config.yaml
num_hidden_layers: 11
d_expert: 224
routed_scale: 1.0
norm_eps: 1e-06
max_seq_len: 512
Below are experts of layer 4 (counted from 0) of a mixture-of-experts language model. Rows are named router (the router's row for the expert), down (a neuron's output weights, with its number) and show model dimensions 0-159. Each number is 200 + 40 x the weight over its row's rms, rounded and kept within 0 to 999.
Before each expert's rows: a language model's description of what the expert responds to. This comes from a sample of Wikipedia text that the model never trained on.

# expert 29
Word-internal pieces like ess, ers, ens, ass, ent, ject inside ordinary words and names, such as Delicat-ess-en, disp-ers-ion, Uly-ss-es.
router,116,207,168,125,129,220,268,199,174,216,245,113,236,201,210,166,213,190,220,201,268,154,191,185,161,85,236,149,169,247,196,245,142,220,241,189,230,170,208,177,174,128,186,117,95,211,240,186,198,211,149,196,194,187,172,163,203,244,255,219,162,208,244,208,216,168,202,209,279,210,233,197,185,213,261,172,204,231,192,218,163,214,220,235,203,187,192,188,293,179,148,223,247,178,110,225,204,231,151,257,220,301,202,172,147,169,209,206,150,200,204,181,209,229,216,221,288,193,230,205,182,216,161,198,185,178,184,93,172,214,222,186,191,255,163,236,95,234,113,164,222,210,161,208,182,213,142,182,198,158,252,197,205,171,125,167,227,195,198,182
down0,262,165,202,192,160,204,260,196,136,151,200,185,202,241,257,220,186,165,235,279,228,210,232,167,179,208,157,236,164,229,190,200,227,204,193,191,273,208,237,184,248,230,240,231,135,160,137,223,273,231,248,204,210,254,140,122,148,182,209,184,166,283,183,164,168,204,169,228,247,273,263,287,227,215,186,217,248,137,170,187,212,202,123,229,246,231,311,212,140,138,208,253,209,229,214,207,207,177,174,177,206,93,98,150,221,262,194,215,205,194,198,157,202,184,226,166,242,198,166,205,220,130,191,233,157,188,225,239,212,148,231,193,146,256,274,165,186,187,218,161,151,180,199,155,144,222,192,166,234,243,168,150,170,221,198,178,222,215,139,254

# expert 36
Short capitalized codes and dash placeholders in sports and asteroid tables, such as DF, MF, JPL, NEAT, and PIM.
router,194,176,243,254,180,235,211,187,266,141,226,155,171,255,268,184,174,229,172,243,177,224,240,222,206,221,178,186,218,219,266,209,211,191,201,162,204,213,93,232,132,228,186,161,177,205,297,170,198,170,193,195,204,243,126,134,206,186,277,240,152,226,193,142,226,251,144,218,212,258,253,224,168,264,251,199,162,201,135,153,254,186,198,276,142,212,134,191,196,206,166,185,236,191,159,211,172,227,215,231,231,293,212,179,163,154,174,197,157,203,181,185,205,184,180,219,217,161,248,216,196,226,247,242,163,177,142,159,180,119,157,184,69,253,242,209,172,268,179,132,267,165,165,221,140,202,172,231,189,228,236,190,267,170,193,150,189,262,224,186
down0,194,259,258,210,226,175,165,195,204,95,235,217,204,205,170,165,226,200,143,167,241,121,261,128,243,165,255,211,157,144,206,150,185,250,239,169,186,196,257,144,179,135,205,182,181,209,231,221,202,193,147,177,165,180,194,212,234,175,146,170,211,258,134,144,209,130,272,179,129,211,222,196,292,183,178,225,306,168,162,249,167,181,126,129,172,164,189,212,262,266,250,239,199,259,252,209,206,237,165,188,284,161,228,175,217,163,184,227,138,221,202,205,172,138,230,181,203,223,215,193,166,162,143,240,211,137,244,156,149,220,217,196,233,188,189,203,182,161,182,206,160,144,233,160,171,263,143,217,140,172,163,159,237,196,180,196,271,204,240,206

# expert 13
Single capital letters and initials like I, O, U, E, and country words such as States, British, French, England.
router,197,169,237,268,254,237,209,177,227,240,227,124,186,263,196,105,181,193,256,245,227,233,224,189,213,175,183,157,213,216,179,189,170,148,177,192,180,199,168,157,205,187,249,204,158,266,249,199,70,181,190,221,143,222,123,172,73,235,189,275,178,230,205,192,184,172,170,279,265,234,183,211,203,131,196,162,127,207,152,179,228,289,134,185,198,183,210,203,230,153,173,201,209,171,178,230,247,88,195,230,191,210,191,140,171,232,227,193,197,201,158,170,177,204,156,190,227,136,212,236,197,179,203,221,155,171,201,175,171,131,117,246,125,212,199,196,170,213,236,118,180,181,200,196,225,152,224,258,209,222,208,173,201,197,109,173,170,251,177,164
down0,188,206,260,206,251,150,235,134,222,210,203,177,230,181,178,154,170,182,156,168,198,178,187,222,185,220,134,274,260,222,267,252,220,221,182,236,116,189,254,204,252,180,193,221,189,187,157,178,130,170,199,277,170,228,194,216,154,218,191,250,148,106,222,190,199,232,220,192,192,153,212,221,152,243,179,233,247,256,252,265,209,210,249,258,169,116,182,263,111,152,169,245,201,251,247,210,167,236,267,138,158,175,254,290,242,150,179,173,202,223,224,193,251,176,294,247,187,233,268,216,197,145,237,196,219,199,239,251,132,240,241,278,223,218,197,216,225,221,152,251,168,198,221,159,164,216,207,193,153,129,198,203,207,175,150,188,219,237,147,201

# expert 38
Word pieces with c, C, Sc, often at the start of a word after a hyphen or quote: self-censorship, cattle, fiancée, Scots.
router,223,166,273,153,140,216,204,185,240,146,230,151,245,259,222,207,201,189,202,223,194,218,201,154,162,157,274,158,240,232,241,254,169,196,247,177,176,214,143,190,173,167,240,198,175,266,182,203,165,203,226,184,160,200,181,173,123,170,255,168,190,272,201,147,115,202,252,231,217,198,176,173,196,182,268,133,117,217,180,194,227,236,250,234,140,165,219,97,200,186,230,201,241,189,180,257,173,218,162,171,256,279,194,170,253,267,239,231,221,175,162,84,190,221,134,237,242,217,254,256,197,180,221,286,175,196,178,186,186,172,154,193,208,257,213,167,172,252,157,230,183,190,190,201,178,124,219,150,194,239,199,170,229,163,148,200,95,267,190,183
down0,172,172,127,147,204,193,236,241,256,221,192,250,230,193,193,199,257,241,204,165,227,197,216,216,227,162,135,198,228,207,190,181,197,157,138,255,188,166,150,138,200,144,157,191,140,146,265,160,208,168,216,172,177,182,224,143,225,226,256,220,188,218,204,265,212,268,121,226,221,227,270,231,219,176,234,249,178,204,234,179,252,256,224,235,235,146,227,280,183,165,148,225,185,196,177,136,185,141,205,173,208,176,154,222,257,206,150,156,226,100,186,208,190,197,147,212,244,242,222,265,122,217,143,232,206,141,190,241,189,159,161,274,215,203,201,142,267,161,131,201,291,124,233,180,153,108,174,189,209,256,190,216,257,237,134,204,192,188,218,186